{"n_experts": 128, "activation": "squared_relu", "routed_scale": 11.5, "norm": "rmsnorm", "beta1": 0.9, "train_tokens": 496600000}
Below are experts of layer 7 (counted from 0) of a mixture-of-experts language model. Rows are named router (the router's row for the expert), up (a neuron's input weights, with its number), down (a neuron's output weights, with its number) and show model dimensions 0-223. Each number is 128 + 32 x the weight over its row's rms, rounded and kept within 0 to 255. Numbers have three digits each.
After each expert's rows: "mostly gets" lists some tokens that are sent to it at least half of the time. This comes from a sample of Wikipedia text that the model never trained on.

# expert 63
router:120098087130167103102089124070193115101084125190125188074135079110106187133137167110103119141098124146097140091103048134099180110084082113078155083130177125094088151125164135138083109125152083149137149153088067154104062125166102148184113098178116190096112148133128056128114110132097127115153126104125102104043167106156124073105119130145164096156160136110132181053136166156164154191121134151113171134091130157134170041089122147123095149169144166134149140170134104112092090135150162099156134109124058187131086128076151127101081113171099161148079154103156129143138127130191130155110122148113097151108115145192124128157071156099127106085067139145155143136113117127145159133108
up0:163136078108144141105119151152146171154094120135121120124133157105088121146130122163132163164135183106136076154105172187107156149080154058135103103112112197146080110137113143127149208134122165097162084125140121124088183104171096138167206073142128081098197127216152146099112096122118101103122149136122124078127153214114146175122162124132153136159142053130178077073126127071148112100142107138111127166151113108165139143146122156139164095090132127101148152178127108134164126088127130157043106126100152152147225081169089130097183145099164131097149128176089099160064130144149083121153121136089130134113128146140116153154103116110144124139159130095071111141121136106006101133145
down0:173101166106142119079141107095135159144153110132097084103148153157154125125097126096123166158157177137127126181089181092127153180142107114027141130138191115164157136095125167152174079183122173077130092101129135131094173173187087165140116122153101142121120095139184117128107079116142126163180109122146162124100170132122128091169153135093179157166122107138122136065218088100219097133157080132170162105184111152104116081074123155139158075179162233115114201173116161140140048159133102159160127154123147110149155124117106146125119189102102149154108106121102151142085147159155185109128111137132096123147130121096180143098078106148101139136133135160125173169141132102099144155114
mostly gets: "ensis", "idae", " moth", ".com", " Creek", " Cemetery"

# expert 22
router:100120094123134124074122102104167117082086108171120163117131130091154153112151105123142152172093094088083088118161137143068117163081166151108124110172139056131180126122109152079081127177094068091082113129115105153085069139121124110135143167157093162103161119114165095114160078113079185055166114189176089178064128094145128094110154071106107117179090095135121131084163110097127096138110152093168168078107133115094189113079102193125138127130166138160114194121137126174089106127132090153140118130101074144142049147109176086138101080122064066153134123071117108134124141127106150117071082138117101144070122137160089106137084104122135149113086134205116138177146152158124124107114
up0:075175145170119099135174133159188086156112091149134072213165180127093111125039125157165154133082091154119136150130116109167145140141193091125104084126066094079084127144103098076142105145114150091117150126086159120085115145166140127158129227124173080134111134134092174096114130099178132132112124137076154130137109126134060124145183110142135116090168111093120123076124173109112158108158099119123111084152174123122161128129080147082163110123166107126161143110136064067108089145141135138099093144111146173150109090076145102127079146131147128139110196173050108154166117124119147114190152140110179109144142104149172112130154029116110121142164140125124122121102098099159053118190
down0:163195097181117113053123159183152129190137126073178173171180126131065071092134086132142140098153088150137155121159115094181145127110109148104152074088154097058151099115151111121111083135155107176152141195154099124132151144119116064107120120125153123114114105123058201118169108107085114160103108173152143136116123157174145075103085121121131129091066127132140085114112085156105127068143118095166134059087183195106157124153101118110120152140125123162166140160071153116148087140124131162182146144170110100142128095150207119170135120191118164029123137171079148095104122095171138084132149151153146131130151102082096169137186110180125133129144121115151144117139120099117138170147
mostly gets: " there", " pres", "|---|---|---|---", " er", " %", " Set"

# expert 103
router:085124147169153142124083132110149105167105121127112149092158182157129138172122117130120103111092127188106064150073133143106113090105182134100151065153163070125104119106134189111157066106154128120180141112090059170076054107113121109138072146152127192087118159078105164091095137135060132109117130135106108105062152121116136082130116135172131103160119148132170137106123112089156153169181095092144134112167088143118109088075113165082091128153150158173071159161155139157114122118159148163134154103140147154147086136121112149148108160131090170141155110121164118147163082142176152127102140184077176131090052138073173111183049168144128179076134158209181135160150147139166139148109
up0:119129122151081130131159119131171149130172127129108126150123080149140165093103160118135131149142144115188197065172078087126091093080161141111128119142209172072126144136150151170124088124172114111138098197081179102147130124132040119109113189127111152165144145094143112118121178130146174205222126103113119169126081135151177127142150103128135168082119147133209113100103109176149167151180130186141085122134148170106114141127058165167113122130155125058095139092112086093119123153099127123108145158158152079142108148112169129103055175172118110108099090066171178107174150074114135116134109087166130145105137111099134093125129142131163170190166168150100142134136188124108084123147
down0:126063127148102035127139141133142163116176147101081125131129081138132114156128149084163139140082048156134168099124116191127145138081096134151146138107148080130128110165103110150172107107111096164161168146094131127128154110151133163134123092106198107094187158109166131141166079111130144168131142117076147144000049117142159147113140134141156128194192131121170140150114199103127170124152169070089111191083066147143148105133084220085155133093150121127103108064131160155131126134111129100142125122093163128145109120131150083109111133129103196184170099169147119154175124093094098113127120116072140074084156157143134115148123139142174171105108075114128114153106136093131100075144
mostly gets: " film", " television", " Award", " Museum", " club", " song"

# expert 117
router:100073115148161112100103112135143074155138069147076151090122178128085141152144086132112101182072111145162107120147137148119108081131103108057167104106146083089112124101120071110111139137178098194166094165117114121123049081161093145191123150143151138125122143112188148114096116151075087096110134156174152181056141101133151106104121117127111092183111124112150117097126078178116109113138116120168167120118120132112155076067068199136072144131149146140146140174172114124093123077148172127151099102164111166099050143112158099096096130127092092079115132135198133129168121120163152085130121194125085093074114155140107132152059146141070180060124124158131174149118128156156158154078
up0:071129139132094113138102167183168106178100191062136159148124166102146135118116120100109179170167151119130138156179079183214112149132128103136134135117051094097110093103100109094155185129110120136128140108072185185113147106115140137122091197130147054136133147148137185132096136118114137113178178112140195170136147102090106101054139117151148104095097156114122141088108119130129110134142085115108133131113127144174158062164091170083096166126135185220077157149205121110144151143124124148140093142113123145124133065151125133152099051145150159130135142176115179131101133158165126150205090141145157101136181163105083190167135131151091111130141118133105152113163066115096163147103
down0:107128075164175062193145138130105134176101094053145130119152146134163105061107120161124106147149149134094143091163010136157177178100106143019092144167071129168118129091067140147202128133194111118136163114109151122144107172133130121156078138160069094070134122109085109105110065158143137146154128141142147142087190141141095130169188119102078134136167118090116119086168142064099118159137133101102127104107181129143087139142142088143114160116154131119103134113203136143144087109144112156056135118148093139095150122101162105163110050140065098122102106154132154111145124110190094169101082105129153096120159132130126101170153164145131157130093091084123126158157119137122120134157
mostly gets: " Germany", " Norway", " Croat", "ithuan", " Ukraine", " RUS"

# expert 107
router:185094140104107130086106157130131157082140143176143142155130176165062148163113163106163207180071113143093165095122095116110151173112163151087112039131182055107145118063134134098098043134102123166186103118115128164101083152150130148127092123113136119075140124163202115146101100120102182095123127098135107126062170106107087099134147124182102153182119092148140184146155150124134172118159143107137119112096149123120140105110150116131092090163153110192145155120192125129116104153112134117141106135125103112153150140091152120147069115163101130130089072139169198110100117082178097106106132108106096084162153137187072125133073115062139139143102124193077182146156122106164157131071
up0:148124146063105118145127079100125136149079103112159148110122108154115146124120091090133113150113137149195146127055118168179173106113090079162100119076096098106177142121131084125072146159059104140134146198130076121144117106127155153117152136076088120145135168132119093106158087108104097147165034149075123112139102092098093152187163118093116157078083142090089156101095158119186149148106146093048138123158180088183178137079126093068102099211113164116134066076183100178118131128141114139143102143161112135121116150106174079086160141166097113151131138138120106111112080129147089144186132138163111134182158107147126158173145091163075154101098133184098130094150120182167132136128
down0:072115141121123131141104103132129130139077143154096143051100181162129117165126195130157095107106124120165180030151148107128137096141157082084153113157158180129099143147163120118146114106162077128159093135123158151112051121149153147118171136191133111118198122106123106111090128128119200164126130075098111098114136132127171140098107129094103177060107080127141149110122132136174173157085152168126105122103182111162134114098080118159101091197066147153092109148197164092160124146079158086121126125131149170130111182155111122067116159161117098169057156102109105120127091099035158107108147139108101089120132191129044120136128172143128138156133136187126091108119123144204128159094
mostly gets: "dom", " Edward", "stant", "miss", "gh", "rell"

# expert 120
router:109094093142132096104076058063175141091091083173115181086115148151109144145185077111077108135052160086110075142138125145127096140118101150072119088177163105138135080135165120129072102139080055098095097149113109165095070131123097124164131148188100141089146163121095090098108104140061164082147087118093115126064155105131128051111164101069117141149105126109139119094162122108129099120110120114151150107115178122100139117085072154105092092146181142126150139171118120172124106116157096109138130145116077148146110154071149084127134116162079082126122139116158186157153085115152130126076107110087080157095196168160067095137079132170122098070085138123101139156175135150148149152084
up0:129085203115108176177115126130084164135117107074140143158161140153109147167166157169092119131159126118110039134104109183165125111112091087155068204116113136167151157128133094192140159115109079098134103215083194130183133134118156102105105082146147191099055087102119168153141127091118133147187109164106101134150177152112159100057111117059076113109135127104136081089153147103177092116131134125122064149129144172158104128149131095118155129142082158127126128164118084148042128085118130153114178071072130112123116104156129113122158158173134122097140149183171106110135138130137174124116116183128156142104153145165169140090113108076099156104128173159085121172120094095161146178161
down0:109105087105120050100116118117194099072114082124080232129110121122130148099126092121165187093176096077126118165119192165120084108082100158126097140132126136156135092098179101130105125102151118115106082135141129119177123112174134129124147192179141181111115102125095122112080111144146149108102135129146166166188112093108120151194150090142078106170098121175102106172148149051181112074132107044154157151094150116172181185119128112132095083122181136082180160131143116141161130142147092109139096101103097104128131131101101136093127185158161071130109150069126120134130132167147137113163128129182146172089089109094105120062139090131060204116076151129142135113112111176127105138146
mostly gets: " occas", "*\n", " well", " example", " heav", " century"

# expert 110
router:140079114107141141108118116097150134164103131115169070158144145069189170129120145140116194127088138081125084149167086140100155112102156144115084100086175151072176111090148109111152048185088102104133053143089129180091110142131104124127164133098126093112112132059146121138122096141120100137164185110185107132064113101204071089117148127172118140165111129125104136127153086109074168097186176073114132101134150159153157079121109189136140072082101070156134162133113127154188107147110174132162165121121080128165090135115139084107116164112120083081075178106143138146113162141105147083079084128098078125125164113134099112143122147147154182076162199159134075114111109120102112152086
up0:169112099132143125154095114119096162129133107119130113131128089161127130152102153097132170148135147079180132095085150105139131126145221157158160131088110157066097097122134043112148157084130103144092128155150148136164123120126152122124127152149137172143102102147119166129159097128119096139182169121144084100144087072161104121146116058118082179132151148118110124182079102151148090124096093140175131118152097108109117079127139166101156146200123116128147181148126110156083137113150121154094102144205192200103109081103073145112091057185154096126138147159197140193211141103142108142157135162138085144118091177169058087081122164118136187139112121150107198166165086201165148114133
down0:103101142175131120151169121109114108144145127092146150142139135175124121122143134156057168145116138143094183089158127072075139119068098139111143121129137107118105141199155084177103145119164091161120096135103125119149089167088081140134131117128144167104146193096152137101073152185123114095107171097114113142181120158109133163182141112122104100082058110118179159186144136126154123147130076195078126216142075178088134110127111143141107100112137147139130159172156108135115181135129132146130153160155114146066157150108106132069167027089141078130099124143181126156134114204112127130055122088104109144148114134204102053164115099132152174140166144117077117113144052126128152119053
mostly gets: "ieutenant", " Lam", ".m", " west", " Á", " red"

# expert 34
router:153100119134167102086136110131184074109154106158103122133150121173094074103191098125079136106104148091061079128123174195149107116085067177068154121160147067100146092070139141121101105077122117136116157181090120164105043131209158150151074131137057102097146143111131143076144089136118141125119150155170134146046102101112143134170090141136073126132089098186139093134135099109115182138154087120138155116092190161088175090066062114154121110171178073141168170133147180138167140159123174107157151109129110112108097080148166088165122134130118131156162145120100093135074087173177158098117093109131119147144105124137084133127064135142097118110127129148147135109118161083121149129100
up0:161109109165118129128164136121122161080125081114150137148130117099094112139116080102119165145096102104082146121141017148139145153118127142136095060143089120174082074131027066108195130106121107098089147114205140129113163100143111082119124075080148120168195089104089119120152137069085128130154136142093118117109132131166099116149133110117103116166163103095112146157069121126137125100173133123049141148171132130080138156096116107191155143100142119130202095095116105169096100121099125173101102164145130089076154104065159062181087131171139128083089113173151179175136172158117122160201126159087123136115139149132131159166132091100143109113075123192121158145116153079125114145180
down0:194096161187094151148081119092171141119139109191147119106109093074158117117160149121165099098120148119129143142147091144119179054140158090110109115142099154145175107102104095120166135120143138082062117136092135214130143121129086074151144089096135061169124137198113151145081132154120134150116064084152147134128099127131112130164114070156112177128095161144109091136135124123158127139140142137104140148137085101150116126060072052135154076117132131125143111112125096127074059149161119158100070100163133138129170110112231102201162083112123125106148128082173114121067158130194112126181132166082135115123094128072116166136185181135075148168097132109124163104139142101109159162190
mostly gets: " Sund", "'m", " Lind", " Sand", " Hend", "nd"

# expert 113
router:182079141153127095088141131111115109148168115179108144192147148134164100151145180088099190147123121131100132074125129139080103161078132133066136103139160047147181076080147139089137123096107094084175091101113099180095066141145104092118122126108139077082109092144129143131137134124085102113149140070154141130052163092159091141094111166131159153130127082153147131125180111126096181117166085135119085150068111139105165073107101090149155096148116076168175139124154161110155094174073194116149133121078063091082123173151179138151121161108116131117117150108176144130061164136133133098060082110072151108153139103145093128120112154131176095145163169151085110125117151068113062107099
up0:163095157089060149182077173086156180091142103064155066089135181178082080130107127092099105145160057153112186134117102125171146092150112079149095165114104147113095131162111106098154133151205135107129158143151082079140124177176095105115136122152130168136094129132131184151096123121145104148133108161114165105110172132120125160127121112110157059077189135122124182128101142115123129155099133107151165112191187140126104203179126155100100124056098162129131124128167156195073163156174124151092118155201119105130094116103126077149088121152097161136141104181129154126154100110130126108212123146073100123098066145072192159121151114116103136128143105115129168105129170121161154116128
down0:147033106143125134092165175127114150168147128093116041121133128139103144091141156062175145040178128149124097156148146132087099152132075096156132106148110079138157096129111126076146118134171119070135103133113137123178073171135138142140116147155133138140159086147170141163107116118007109149121120139089158172034184087120087071154122100111150143149139130181121157122059128095070115110145114117145151047096126140094107120152088171123139120080143145170127118075214157129130154157122100113065130076098098118106103129167139122165158098189111102133144129082082162110145151095123122117147131166087099121150126130113103123151136161148117090162106077142127171139146161090160126191106
mostly gets: " Harry", " Gary", "iley", " Bruce", " Billy", " Steve"